Weights of a small mixture-of-experts language model, trained from scratch on English Wikipedia: 64 experts in each of 10 layers, 256 squared ReLU neurons an expert.
Below are experts of layer 3 (counted from 0) of a mixture-of-experts language model. Rows are named router (the router's row for the expert), up (a neuron's input weights, with its number) and show model dimensions 64-127. Each number is 200 + 30 x the weight over its row's rms, rounded and kept within 0 to 999.
After each expert's rows: a language model's description of what the expert responds to; "gets" lists some tokens that make up at least twice as much of what it gets as of all text. This comes from a sample of Wikipedia text that the model never trained on. Tokens count by the router's weight.

# expert 26
router,156,203,244,208,182,205,164,168,196,164,191,247,175,171,213,158,182,172,186,176,163,236,184,160,165,186,221,273,213,196,235,231,154,177,216,219,237,180,143,212,143,194,210,257,164,222,167,186,174,168,209,170,220,203,222,224,163,191,173,137,214,179,185,219
up0,239,243,115,204,217,223,278,205,218,203,179,154,139,163,224,130,168,220,182,186,219,149,198,206,169,215,227,166,204,220,188,182,173,173,191,216,232,278,155,209,182,225,244,172,189,214,139,180,181,188,239,234,207,168,193,206,175,224,177,267,206,206,171,202
up1,206,213,183,175,214,212,213,211,221,176,168,251,194,219,166,262,212,162,234,197,240,178,280,234,155,242,163,198,256,245,177,164,189,140,217,228,180,170,167,229,213,194,222,178,262,213,202,191,208,250,190,216,115,273,157,237,212,167,173,215,231,221,137,194
up2,189,131,159,217,189,208,152,159,136,189,183,230,124,257,254,182,215,195,225,194,163,235,236,185,218,243,181,193,168,208,248,214,203,208,220,194,185,194,163,204,176,188,191,199,175,214,185,196,228,206,174,205,194,217,234,269,199,171,202,219,164,185,238,200
up3,188,202,177,196,217,202,195,190,218,216,236,221,232,212,182,144,193,168,175,204,206,177,190,204,195,201,169,156,202,212,193,192,165,201,193,192,213,202,233,193,202,261,243,230,155,203,108,199,205,229,212,188,191,200,171,141,225,223,248,220,173,224,187,140
up4,206,179,210,211,260,207,190,255,179,157,225,201,172,202,209,204,173,161,177,210,192,185,197,239,170,206,134,246,215,210,244,240,184,178,207,200,220,185,196,202,186,180,214,206,200,148,177,232,211,204,155,216,210,201,223,185,275,218,188,222,201,204,189,198
up5,211,145,221,177,145,220,128,250,228,224,202,200,199,241,234,216,212,208,246,202,159,160,171,186,218,185,215,194,207,156,311,204,192,216,166,172,196,187,198,215,201,160,198,221,177,189,191,238,256,176,169,168,224,203,222,177,232,180,161,199,163,155,157,227
up6,214,178,188,150,254,221,178,205,175,190,231,174,216,189,222,233,214,220,190,247,179,180,159,184,199,188,117,233,219,196,177,240,187,238,186,211,179,183,183,208,221,194,208,192,162,161,171,161,196,157,218,186,116,188,202,208,195,231,188,241,233,218,187,168
up7,231,222,187,143,186,208,218,188,201,214,180,213,222,177,185,158,170,230,213,187,152,227,221,173,148,188,210,204,179,197,167,213,203,187,203,217,257,171,205,196,219,122,206,206,186,165,196,171,199,230,216,236,167,185,215,201,154,254,229,184,208,182,227,261
up8,236,130,201,221,186,165,173,213,218,124,223,228,179,183,237,200,200,225,236,205,213,224,211,261,200,268,204,246,156,166,198,183,181,152,193,185,241,202,200,183,172,179,162,187,191,161,226,194,246,267,223,212,202,204,209,162,231,185,192,182,143,169,232,157
up9,229,196,227,179,163,206,194,189,162,187,248,230,195,158,175,201,252,162,223,228,187,244,154,185,206,225,177,205,226,246,184,172,193,220,232,192,172,162,222,205,191,206,228,162,198,196,239,179,203,201,209,183,212,251,165,230,138,207,140,208,176,157,250,177
up10,211,160,238,215,217,175,172,202,223,224,206,195,189,232,174,237,144,144,196,259,168,229,221,227,183,220,213,242,229,187,178,184,165,214,246,191,187,188,229,223,178,192,205,197,173,195,162,240,180,272,218,181,221,212,250,237,164,200,250,177,183,206,132,230
up11,242,174,154,168,118,180,239,214,235,145,176,245,197,232,234,216,162,200,204,182,132,185,195,228,179,247,201,295,150,205,130,205,203,235,199,213,218,234,185,180,200,213,247,178,203,183,169,165,210,185,238,198,244,200,183,271,161,184,187,199,186,209,171,183
up12,212,239,177,200,185,199,157,203,183,217,203,196,271,221,210,182,189,250,199,211,194,232,241,192,164,159,213,162,195,176,233,234,237,246,211,226,258,205,186,216,204,225,224,196,161,197,203,213,205,194,220,223,249,200,224,197,238,188,201,229,182,193,141,217
up13,237,237,157,180,180,185,238,194,216,218,207,180,219,196,238,221,194,187,273,156,185,200,239,212,237,225,156,138,168,194,127,216,195,247,174,214,181,220,218,221,214,194,187,170,238,191,219,157,194,232,166,209,202,237,192,186,197,194,226,252,191,265,194,192
up14,145,222,242,204,194,213,164,174,134,136,246,222,195,237,213,182,162,203,183,195,236,179,215,160,192,221,143,230,251,188,190,197,230,193,219,182,193,191,233,197,175,198,184,187,229,162,187,162,235,202,167,215,165,232,206,260,207,253,157,220,209,240,176,173
up15,193,169,242,214,192,228,238,218,219,199,195,248,156,186,222,167,171,234,213,218,220,188,168,198,199,214,146,175,264,213,182,194,260,274,240,209,228,231,181,230,205,184,153,155,215,238,153,179,189,204,194,174,203,172,225,181,216,191,210,191,260,156,240,216
Description: Final suffix pieces completing a longer word or name, such as -ent, -ist, -ing, -id, in precedent, Specialist, controversy, Pyramid.
gets: "ent", "it", "al", "ing", "ant", "ist"

# expert 22
router,173,234,249,199,168,199,179,155,216,195,222,238,150,216,211,187,159,171,211,189,180,237,227,168,174,146,207,228,202,176,258,254,164,157,244,245,158,151,193,231,170,230,211,225,169,177,195,155,217,194,229,214,166,160,171,230,196,205,202,182,229,165,243,228
up0,244,170,205,149,214,223,207,224,203,218,208,245,187,222,172,232,182,200,225,215,141,228,174,192,200,211,177,186,255,127,159,200,196,151,211,227,216,227,202,221,186,233,231,255,210,178,190,201,206,227,209,196,173,194,185,124,195,160,218,205,157,241,169,128
up1,220,223,188,222,214,162,235,140,204,209,236,210,225,167,143,168,240,92,187,188,236,146,182,167,193,236,179,253,204,214,165,216,159,216,153,230,212,194,188,160,154,214,166,184,177,245,224,140,202,199,201,183,172,218,167,203,212,253,205,197,196,172,210,183
up2,193,262,228,220,200,173,235,212,243,188,266,191,240,182,238,202,237,177,171,222,204,210,253,159,182,203,195,202,222,164,212,201,136,200,168,197,203,212,191,232,181,254,193,209,196,208,200,198,205,154,186,250,190,154,275,212,252,226,196,195,227,214,233,228
up3,170,205,191,239,189,236,209,239,190,244,201,238,235,187,168,188,214,196,156,221,228,197,196,164,198,183,226,178,203,186,231,168,178,182,188,277,168,206,169,149,204,176,233,194,141,182,236,178,164,191,142,252,183,160,229,247,156,174,230,170,217,208,197,203
up4,241,255,230,251,237,260,212,176,212,225,203,204,194,212,223,161,226,191,219,163,177,219,162,176,137,211,219,186,168,181,245,154,195,241,194,177,188,199,206,200,200,159,152,198,172,289,181,155,226,186,203,178,233,179,183,164,207,228,196,242,222,215,215,193
up5,248,182,201,211,214,209,213,250,250,220,208,213,233,222,192,181,184,200,236,176,202,202,216,268,245,192,174,189,159,220,127,143,232,233,258,196,196,172,191,231,195,223,160,180,219,190,183,178,217,223,190,168,222,173,222,252,197,211,215,235,137,196,187,200
up6,232,190,185,239,206,181,234,251,179,178,198,213,178,174,137,193,181,206,178,205,188,201,184,162,177,191,230,145,186,210,256,230,190,167,190,151,258,221,229,211,200,202,232,168,213,172,249,203,189,192,224,218,197,200,202,199,161,188,203,151,165,240,144,152
up7,188,147,210,205,219,234,239,217,203,213,147,193,183,241,203,203,197,175,175,223,214,161,263,178,172,187,226,182,234,156,197,201,180,223,203,223,174,146,209,171,252,205,222,222,217,216,160,141,242,219,206,154,199,203,241,274,188,216,156,175,165,231,213,220
up8,204,194,154,258,191,244,155,185,153,191,205,197,149,250,195,212,181,181,262,217,109,195,147,146,240,228,182,152,207,205,149,210,170,235,205,197,246,204,163,222,157,211,198,173,200,232,181,206,225,252,175,177,176,169,137,197,204,246,220,196,251,215,198,229
up9,195,227,192,215,181,175,208,140,190,212,171,256,178,203,199,166,173,236,193,174,152,219,194,169,159,231,104,151,184,225,153,209,150,186,238,220,167,202,243,240,180,242,215,182,152,193,188,228,212,191,200,209,254,205,204,222,178,185,210,131,179,263,192,249
up10,233,180,239,195,173,171,180,170,205,186,199,240,155,265,196,201,204,196,224,178,163,159,193,209,204,137,134,216,229,158,184,202,201,190,153,244,213,205,189,227,196,159,162,197,232,146,145,237,176,186,203,180,278,173,212,189,165,154,186,174,158,192,212,174
up11,145,204,217,211,171,194,148,207,188,237,211,213,203,207,185,129,212,194,219,186,184,194,184,174,232,175,223,131,199,168,164,186,115,211,197,186,151,191,209,228,251,248,191,182,217,208,155,249,230,252,238,152,157,219,215,228,211,148,144,215,220,197,185,180
up12,247,220,188,201,210,218,168,167,204,188,182,145,253,227,181,218,150,199,232,148,172,190,222,206,165,224,181,215,206,231,154,216,159,229,241,181,204,187,206,179,211,195,209,249,208,261,234,184,155,202,147,192,236,213,170,236,246,227,274,221,233,210,247,244
up13,254,225,215,229,205,230,176,220,227,209,182,177,214,216,222,177,163,175,228,208,200,176,210,218,188,226,200,217,208,227,144,166,176,224,199,140,222,180,222,158,196,215,156,207,155,155,152,200,244,229,193,206,187,240,186,207,218,176,179,185,199,304,174,212
up14,208,214,164,218,200,216,179,230,206,229,191,197,141,227,158,204,202,203,226,132,215,207,170,208,243,199,209,255,242,210,191,229,170,148,230,220,223,185,179,186,151,214,165,156,193,172,211,210,226,242,185,208,240,177,207,170,200,243,186,212,174,231,215,132
up15,213,231,183,161,154,245,240,142,214,181,211,194,179,258,182,165,178,206,220,234,183,204,213,255,202,189,187,178,183,205,213,207,246,163,194,165,138,183,185,172,152,207,209,142,176,232,249,192,233,202,185,204,167,202,201,213,176,205,197,215,246,217,223,192
Description: Periods after capital initials in names and abbreviations like C. S. Lewis, b. 1995, Nos., plus single capitals and table pipes.
gets: ".", " A", " a", " St", " H", " P"

# expert 4
router,192,231,231,206,163,190,177,178,202,190,191,221,166,205,221,218,204,212,171,227,202,210,243,192,189,171,167,191,239,168,235,219,162,193,205,211,201,128,210,286,209,180,211,208,145,194,176,198,211,180,203,215,94,209,192,184,199,209,231,162,245,160,266,219
up0,205,203,157,152,220,240,152,232,197,337,231,217,168,217,192,199,172,216,231,196,224,197,174,212,246,227,192,190,182,193,194,228,178,240,201,218,196,186,175,125,225,270,226,247,193,181,174,233,241,202,206,224,168,236,250,185,190,133,194,223,209,209,153,221
up1,231,180,212,171,260,148,203,260,182,175,235,216,216,158,201,195,201,223,201,209,176,195,246,199,209,220,225,192,181,195,199,221,134,210,218,187,187,144,184,283,164,165,194,182,176,164,208,254,192,162,195,200,160,138,181,199,237,197,206,233,134,232,224,220
up2,193,166,230,181,153,276,210,216,197,266,243,166,204,212,179,179,182,196,193,183,181,201,201,256,215,169,152,153,179,235,185,194,230,245,192,243,203,207,195,209,193,170,179,237,212,224,182,174,174,152,172,242,237,266,207,239,201,175,184,260,185,224,221,227
up3,239,206,218,197,176,168,203,221,150,173,173,206,255,205,157,180,171,248,249,174,176,217,171,200,157,193,202,237,248,239,198,209,188,164,209,225,172,209,185,151,164,232,233,178,211,146,180,234,196,228,205,242,236,201,203,213,241,190,191,222,153,231,175,199
up4,146,201,191,186,261,192,216,236,144,180,158,204,205,210,174,244,241,212,176,217,223,197,231,201,189,223,166,235,214,192,170,245,150,196,170,187,184,170,234,189,203,184,236,206,213,206,210,170,197,231,222,246,137,233,171,234,228,205,175,199,153,233,230,243
up5,203,211,183,194,204,239,156,192,209,163,197,206,227,215,242,179,231,263,223,209,186,205,168,196,214,209,133,166,170,248,196,214,175,240,164,210,203,172,173,195,212,196,226,194,187,197,180,246,276,196,199,208,188,186,132,188,166,243,208,243,244,207,231,178
up6,230,190,190,221,154,217,234,210,211,227,206,218,202,159,235,215,154,277,206,240,225,196,166,217,199,133,205,213,214,178,217,233,206,154,202,206,176,237,254,207,177,246,168,184,211,214,174,212,158,189,182,223,187,151,200,183,247,157,257,215,222,170,252,169
up7,165,203,196,186,236,251,198,200,191,159,211,191,216,163,188,162,197,145,224,239,151,206,236,206,175,202,186,219,203,177,225,266,195,169,173,140,244,178,215,195,205,178,196,249,212,177,197,182,181,171,188,202,212,216,187,221,237,206,162,206,163,164,238,178
up8,195,127,204,186,196,189,235,183,218,155,185,155,185,212,190,203,213,213,196,178,150,174,189,203,167,154,243,196,181,132,250,182,185,217,128,203,195,199,164,199,213,185,146,233,237,222,200,184,221,165,225,204,166,180,225,230,195,191,204,140,181,193,174,221
up9,165,226,166,202,179,205,208,191,224,226,215,204,203,203,209,152,172,224,287,181,171,194,191,161,220,168,167,244,208,191,166,174,185,180,144,230,199,182,202,214,201,205,213,165,240,136,319,221,188,227,182,227,196,195,190,173,201,214,193,208,158,211,184,173
up10,207,251,250,227,192,171,154,223,201,221,157,99,250,188,182,201,195,216,204,210,240,200,129,170,157,179,193,182,204,192,185,174,204,183,221,184,203,241,207,151,202,185,187,184,214,164,261,191,161,236,190,243,202,230,217,184,198,200,163,258,187,210,210,166
up11,245,255,171,210,201,158,217,170,213,198,219,208,206,175,205,216,242,210,176,233,185,229,183,230,198,141,223,240,208,180,189,181,180,227,241,271,220,180,227,247,195,188,191,180,230,188,180,178,196,187,213,210,156,206,155,189,184,191,202,224,219,192,238,185
up12,196,174,231,204,190,181,225,218,184,236,241,192,208,217,187,179,192,150,162,170,167,253,201,191,233,232,194,159,214,210,185,162,173,244,162,203,200,190,169,207,207,192,185,180,107,123,174,191,192,164,226,244,200,166,179,223,232,169,197,182,181,252,230,217
up13,229,188,211,200,181,173,233,182,190,253,219,198,178,179,222,185,236,212,211,154,165,219,196,254,205,188,195,130,158,204,204,220,201,148,202,193,232,200,201,202,227,201,179,229,190,176,176,239,195,148,139,222,198,173,176,207,167,248,194,194,171,237,213,184
up14,234,213,213,192,195,208,219,173,248,210,206,165,187,259,177,199,180,221,214,243,257,189,186,150,192,201,198,202,182,178,217,175,176,181,198,215,159,208,188,187,205,132,151,187,135,237,159,234,191,150,193,178,118,146,196,226,209,190,174,232,190,214,268,214
up15,228,248,202,198,128,181,208,191,216,184,234,240,212,179,202,209,196,220,167,191,220,147,178,169,205,178,159,194,223,188,236,208,269,193,126,236,194,198,178,179,211,196,280,171,168,209,239,213,207,180,184,219,184,202,183,211,182,189,214,223,246,190,148,152
Description: Main verbs in past tense or participle form after was, he, to, as in made, won, founded, occurred, including split-off ed endings.
gets: "ed", " made", " used", "s", " released", "ing"

# expert 61
router,178,226,252,223,178,218,181,177,221,197,218,233,157,215,217,173,145,187,233,193,181,231,237,162,193,158,186,250,193,181,257,261,161,166,231,244,182,153,181,240,168,219,218,248,167,153,186,151,216,189,246,195,163,164,178,224,202,216,205,178,240,167,226,228
up0,164,201,231,206,214,236,188,182,122,174,191,204,164,148,192,250,217,221,168,223,243,226,199,242,223,220,185,179,170,198,194,195,225,229,181,210,170,221,217,182,299,143,228,195,233,158,274,246,194,230,224,223,172,239,253,206,268,186,167,249,245,160,201,169
up1,193,272,204,213,121,172,197,203,177,168,195,210,217,197,214,255,221,215,181,216,191,212,193,199,140,256,192,227,227,192,189,185,196,198,256,227,146,207,207,182,263,208,191,236,183,167,198,192,222,112,220,211,217,147,190,244,179,225,182,214,208,172,216,198
up2,248,161,186,194,177,216,173,192,206,139,201,178,192,236,207,214,221,212,207,180,205,173,198,169,202,271,186,238,179,193,211,266,186,157,222,224,215,188,182,186,234,229,194,229,164,158,213,191,238,218,193,206,165,203,198,178,262,208,179,188,207,222,186,183
up3,216,183,190,209,212,214,248,284,192,217,255,197,253,209,188,161,227,153,167,212,241,228,152,226,194,151,176,184,234,123,197,184,225,202,166,202,240,179,239,223,158,170,175,209,211,170,274,210,221,210,203,230,186,176,221,196,181,234,186,235,242,214,234,221
up4,243,184,202,203,197,177,213,224,209,153,237,238,183,219,162,157,222,261,237,191,205,190,257,165,194,216,169,195,196,215,230,205,186,166,190,197,240,196,189,187,180,193,138,232,207,192,156,230,175,169,227,210,130,199,218,306,210,276,163,229,183,148,207,195
up5,187,127,226,191,241,235,178,208,175,177,251,196,202,243,212,190,220,235,248,221,219,215,196,193,137,208,211,229,213,197,267,225,172,163,218,188,212,161,190,196,181,199,196,213,220,231,245,152,193,202,201,157,216,232,176,223,232,187,178,254,166,224,163,133
up6,238,157,169,129,165,236,232,225,180,200,171,204,202,224,155,238,240,220,212,227,204,192,184,233,186,141,165,241,182,162,190,231,214,198,253,242,162,249,249,184,184,193,157,179,197,230,171,209,142,185,246,191,252,188,225,201,172,210,231,138,152,205,194,205
up7,197,184,184,179,150,110,182,208,223,179,180,201,178,191,216,132,229,225,173,170,186,198,240,232,158,222,176,137,245,202,176,190,165,185,220,175,177,181,145,226,234,153,235,195,222,201,199,203,234,200,243,180,198,198,196,229,241,198,211,194,219,245,270,177
up8,239,233,207,226,240,162,171,234,205,250,255,283,199,240,289,185,207,232,159,188,162,170,210,200,214,201,216,153,199,206,245,175,241,218,227,225,184,212,186,138,201,194,198,236,253,213,197,233,192,209,153,219,221,164,177,241,228,186,251,191,185,185,219,214
up9,221,171,227,213,217,216,151,135,176,175,192,191,184,254,199,153,213,190,218,195,198,184,158,211,220,147,256,229,188,165,194,153,218,192,167,217,133,202,183,257,198,173,157,156,150,229,216,232,136,199,220,223,226,213,208,228,196,242,169,194,154,229,213,156
up10,227,226,194,222,174,257,205,235,221,225,216,253,195,239,160,196,197,180,205,244,209,235,201,214,194,217,180,211,143,196,190,182,221,181,212,169,192,182,162,192,140,185,242,196,258,179,197,150,135,169,206,213,246,205,202,207,224,187,212,154,187,197,215,226
up11,197,176,170,233,195,180,223,173,168,208,244,225,202,220,213,269,193,211,179,208,210,192,179,232,232,215,189,222,176,185,227,250,232,212,201,249,272,151,169,166,186,162,229,133,182,199,157,171,145,141,209,213,163,272,289,191,203,177,178,202,220,235,230,191
up12,188,203,238,222,177,183,245,213,216,209,195,198,187,249,182,202,208,156,222,166,205,186,229,220,212,213,204,194,160,181,228,199,188,171,244,137,198,213,196,202,224,171,239,180,177,193,177,242,192,209,205,166,196,202,224,165,242,205,221,168,221,178,149,203
up13,177,209,231,200,167,250,260,180,210,158,176,198,170,201,204,168,218,193,188,215,220,194,181,285,214,211,187,197,213,191,195,222,201,198,218,233,244,221,165,184,228,181,170,184,180,225,182,229,154,187,189,192,192,165,215,189,246,202,230,167,219,278,187,206
up14,170,199,184,213,170,151,225,165,199,189,170,253,199,207,166,165,199,226,213,192,181,229,183,217,145,214,160,159,205,227,164,234,203,158,199,251,134,175,157,230,220,246,227,187,193,241,220,220,171,180,185,141,254,211,226,195,166,173,172,222,190,158,249,261
up15,235,197,231,211,193,243,200,217,139,183,147,206,221,240,210,230,222,167,185,171,200,175,234,213,222,143,169,194,212,258,188,177,206,191,246,192,202,187,205,222,215,175,208,181,240,176,159,121,235,224,227,231,180,231,205,210,246,157,123,237,213,220,198,235
Description: Capitalised or adjectival words beginning names and titles after pipes or colons, such as Women, English, Book, art, Bear.
gets: " The", " A", " B", " F", " I", " Al"

# expert 5
router,172,223,256,228,163,205,164,170,219,198,214,229,146,205,216,178,145,179,229,195,184,235,227,179,184,157,179,250,205,190,239,248,165,165,236,248,180,157,188,230,156,218,209,229,168,168,189,144,223,195,234,210,175,168,168,229,210,208,209,173,236,174,231,244
up0,174,218,189,157,240,221,200,181,207,201,240,216,158,184,214,172,152,217,219,215,178,140,259,247,142,171,235,199,226,183,172,195,161,162,261,193,206,249,190,198,210,201,177,166,211,124,193,214,209,172,201,195,199,161,186,204,206,211,181,175,223,260,170,177
up1,181,188,220,180,174,175,240,189,227,167,199,212,202,202,152,191,193,183,161,228,206,174,159,189,220,227,237,265,163,184,189,203,195,194,210,238,190,171,197,239,235,191,226,154,139,180,220,152,147,179,174,149,137,167,212,269,178,202,252,224,221,213,220,159
up2,168,162,174,221,192,172,208,180,144,228,198,179,165,217,277,245,243,199,190,189,117,190,226,254,215,216,179,208,240,156,168,160,213,236,170,216,205,175,178,183,272,217,142,196,211,205,230,153,191,201,228,165,212,187,202,196,179,230,238,187,243,173,234,217
up3,180,185,247,261,198,190,220,210,182,160,140,180,185,227,203,179,136,160,145,215,186,215,234,157,180,218,186,170,216,202,162,230,224,198,235,188,175,203,222,227,219,190,236,223,211,172,215,194,206,193,241,213,258,170,195,205,175,176,192,206,214,181,196,212
up4,249,207,201,179,204,224,189,231,229,221,202,142,187,309,157,189,246,206,252,206,221,159,192,195,201,205,248,202,204,228,195,187,173,206,206,167,203,183,221,258,169,167,167,193,172,187,156,190,178,201,210,213,187,237,203,182,220,262,190,194,253,226,208,162
up5,189,179,158,205,181,268,213,232,194,190,234,160,214,190,259,210,225,206,251,191,166,178,219,184,160,177,264,199,231,154,269,163,192,155,157,185,264,199,196,159,257,142,230,209,194,225,195,224,212,210,215,242,181,204,195,230,164,196,243,149,187,231,179,196
up6,199,158,186,176,251,181,221,221,233,188,193,191,215,194,231,206,210,254,184,225,212,156,142,162,162,189,191,154,161,194,213,195,179,163,190,222,228,159,157,223,232,209,209,167,178,223,239,198,187,190,218,144,169,201,203,240,265,192,189,199,180,182,215,202
up7,251,203,178,178,222,247,206,233,248,187,184,177,243,157,234,217,197,198,185,194,218,182,180,173,253,208,226,129,147,215,213,207,208,240,176,257,251,200,231,205,178,198,151,244,176,203,205,242,204,201,221,194,210,270,169,216,229,222,208,152,218,205,229,209
up8,197,177,226,204,212,208,199,156,253,184,202,180,244,148,214,228,257,201,253,198,193,235,196,186,164,199,215,158,191,222,214,230,172,222,211,192,208,206,200,140,194,236,222,172,176,181,171,233,222,244,127,190,185,205,220,222,256,206,267,190,239,224,193,254
up9,210,195,184,177,146,247,234,147,206,133,178,229,159,178,184,190,201,191,174,189,173,193,202,202,156,236,214,205,204,235,172,149,208,216,199,183,163,185,237,251,167,254,170,172,253,175,198,170,226,222,131,165,217,178,184,200,217,232,220,199,165,183,195,197
up10,195,208,197,198,185,177,251,225,203,226,191,196,124,171,182,148,203,211,275,262,173,220,207,199,240,171,171,230,125,213,165,162,151,248,215,197,213,168,135,207,222,204,207,184,199,162,161,161,188,211,279,237,170,186,178,189,193,190,170,215,250,226,210,247
up11,199,202,184,217,213,165,158,206,172,210,204,186,234,211,162,162,206,202,181,215,243,199,188,190,212,231,214,187,183,264,192,192,209,203,185,232,235,170,188,217,180,168,175,185,174,212,170,305,201,190,200,195,82,199,202,168,223,265,204,166,176,175,217,187
up12,176,166,203,201,171,221,199,218,231,176,254,177,200,220,206,177,150,212,220,200,187,212,154,200,189,208,235,194,152,205,198,213,203,238,185,303,161,213,150,235,223,175,251,194,222,195,197,197,163,201,214,197,205,185,175,206,162,171,233,195,224,190,216,172
up13,205,158,141,197,197,178,207,196,194,220,219,214,220,206,208,188,222,235,204,209,198,177,226,154,170,200,170,204,182,202,153,225,150,204,147,248,246,259,231,207,167,179,186,188,211,195,170,172,202,193,197,197,200,175,180,278,230,237,256,206,195,214,276,188
up14,200,226,205,210,220,135,243,208,206,185,224,126,214,210,185,176,199,199,219,193,211,216,205,149,246,194,144,224,159,189,202,198,233,141,199,255,177,196,192,202,209,208,220,173,244,177,184,201,189,248,168,185,214,208,172,197,230,233,216,202,239,180,242,181
up15,190,186,167,221,211,188,185,258,175,174,176,212,241,187,247,161,156,177,208,250,192,206,226,250,199,211,194,193,220,209,194,266,138,188,196,208,187,193,216,170,213,224,196,172,227,196,147,203,178,194,150,228,216,277,226,191,170,197,223,180,238,170,235,235
Description: First token of a noun phrase or value: articles, number words and digits, often in tables or after headings, as in A patient, the best-selling, 10.
gets: " A", "A", " the", " one", "2", " a"

# expert 29
router,207,194,249,196,200,242,150,183,200,222,213,203,168,197,242,181,150,209,198,205,166,232,241,168,181,164,199,221,194,174,238,211,138,180,238,258,202,174,179,225,197,217,251,201,177,192,160,176,184,185,272,184,151,198,180,216,204,179,179,211,198,164,223,227
up0,204,163,183,189,155,166,133,188,157,205,187,192,174,259,177,230,230,197,159,143,224,281,214,201,217,206,219,197,208,146,193,189,233,157,238,186,223,198,175,196,209,166,252,241,181,227,240,175,165,212,209,189,217,201,183,157,189,239,162,182,222,233,230,137
up1,152,164,160,187,194,201,141,181,176,123,222,189,168,154,206,202,203,206,201,216,210,156,195,162,173,184,199,199,229,199,192,222,210,174,215,200,198,193,189,197,214,189,203,221,210,239,181,217,190,195,223,203,262,171,210,227,148,232,170,248,228,181,176,188
up2,204,196,138,212,243,164,182,195,173,145,229,214,196,245,195,233,191,165,179,175,228,194,200,131,236,214,228,181,263,188,206,198,171,207,215,201,152,227,237,185,240,191,216,253,230,224,254,238,192,209,187,229,213,256,222,179,115,278,117,162,175,261,156,239
up3,184,186,148,220,178,174,187,236,192,202,207,175,245,137,172,170,163,175,164,209,191,188,200,184,199,214,216,157,209,267,258,99,175,231,190,190,217,213,137,169,144,253,214,179,176,148,201,229,193,184,230,203,196,160,234,224,214,219,228,178,137,211,242,213
up4,159,226,211,187,184,214,176,224,235,135,175,180,226,182,252,208,144,211,157,172,177,184,223,150,184,120,167,207,190,181,199,151,145,197,202,181,225,242,201,163,140,188,210,132,214,187,171,194,247,177,260,214,161,161,204,182,205,198,174,167,193,184,182,176
up5,226,161,214,199,276,118,165,229,224,195,229,153,174,199,179,176,209,257,184,221,197,181,221,285,176,216,154,219,189,217,225,172,181,236,183,217,174,206,180,208,208,200,166,217,168,210,230,216,243,200,177,260,182,182,223,159,204,165,176,166,192,197,206,173
up6,165,173,203,233,181,186,234,236,200,154,157,219,222,205,183,223,158,167,161,192,163,192,211,216,164,290,286,176,154,161,193,246,209,174,266,196,151,186,201,189,244,197,187,171,171,200,238,180,160,214,180,249,197,205,192,145,203,173,224,180,223,184,182,260
up7,204,207,237,218,242,252,161,171,214,224,214,167,190,262,211,207,160,203,230,157,182,214,199,191,205,216,192,169,206,196,187,209,221,221,196,270,240,194,178,178,166,250,235,180,248,185,178,187,235,198,237,177,139,214,218,217,213,181,205,146,234,174,214,155
up8,157,214,170,200,171,182,264,233,211,179,184,227,233,168,245,206,199,220,211,189,182,233,204,157,222,205,100,201,221,165,233,202,150,246,219,214,178,177,174,196,258,188,178,214,153,173,198,203,248,207,215,201,216,187,216,208,184,247,201,247,195,163,211,194
up9,193,227,220,178,158,242,188,205,172,195,199,223,242,134,207,206,174,189,203,165,272,252,220,231,189,189,227,181,237,231,167,186,159,233,193,199,177,200,262,209,169,193,223,192,245,248,236,273,168,226,242,217,160,177,200,193,220,171,200,254,245,182,177,197
up10,183,173,221,232,233,236,184,201,217,193,209,199,209,245,235,198,201,229,213,202,244,159,188,160,194,162,231,193,189,210,176,244,202,206,193,148,196,136,176,231,188,214,201,206,233,195,181,197,267,237,243,202,229,208,239,172,136,190,167,146,239,186,206,160
up11,207,231,187,208,229,190,239,175,178,195,200,179,233,123,183,196,208,228,182,212,166,250,192,159,200,161,195,157,214,176,153,215,204,194,202,202,211,167,215,178,195,184,173,194,194,224,195,216,174,213,172,165,147,229,157,173,211,140,184,190,251,100,192,223
up12,308,196,205,231,212,202,247,218,193,149,197,182,180,227,208,282,256,218,222,211,140,229,214,189,208,184,185,178,219,218,262,234,205,176,176,220,194,200,220,197,191,195,227,198,180,196,181,207,184,262,203,245,164,240,248,165,247,194,279,214,209,161,168,204
up13,196,173,216,192,206,194,204,211,242,183,222,145,200,160,177,169,187,168,209,184,198,133,225,196,194,241,216,234,206,230,193,176,246,227,175,254,182,190,202,197,196,224,184,266,169,161,190,207,182,235,179,215,191,211,236,197,237,205,181,189,151,213,209,252
up14,217,154,212,215,210,184,235,170,218,283,236,242,215,216,183,180,200,206,168,173,166,186,177,239,197,196,156,208,257,222,202,180,230,186,188,199,179,217,213,190,229,185,94,193,148,184,190,254,192,206,237,214,184,220,242,199,223,173,211,212,219,236,201,196
up15,149,203,218,194,182,144,237,221,159,209,239,191,177,157,149,193,210,203,208,210,189,247,161,170,214,213,186,193,194,196,241,207,243,213,251,198,216,234,224,181,173,149,198,190,178,225,161,195,185,242,186,208,209,205,169,195,207,128,242,139,176,204,201,219
Description: Hyphens and en dashes joining words or number ranges and scores, as in Baltimore-based, Shijian-21, 95–87, plus slashes and ampersands.
gets: "-", "–", " ", "/", "−", "&"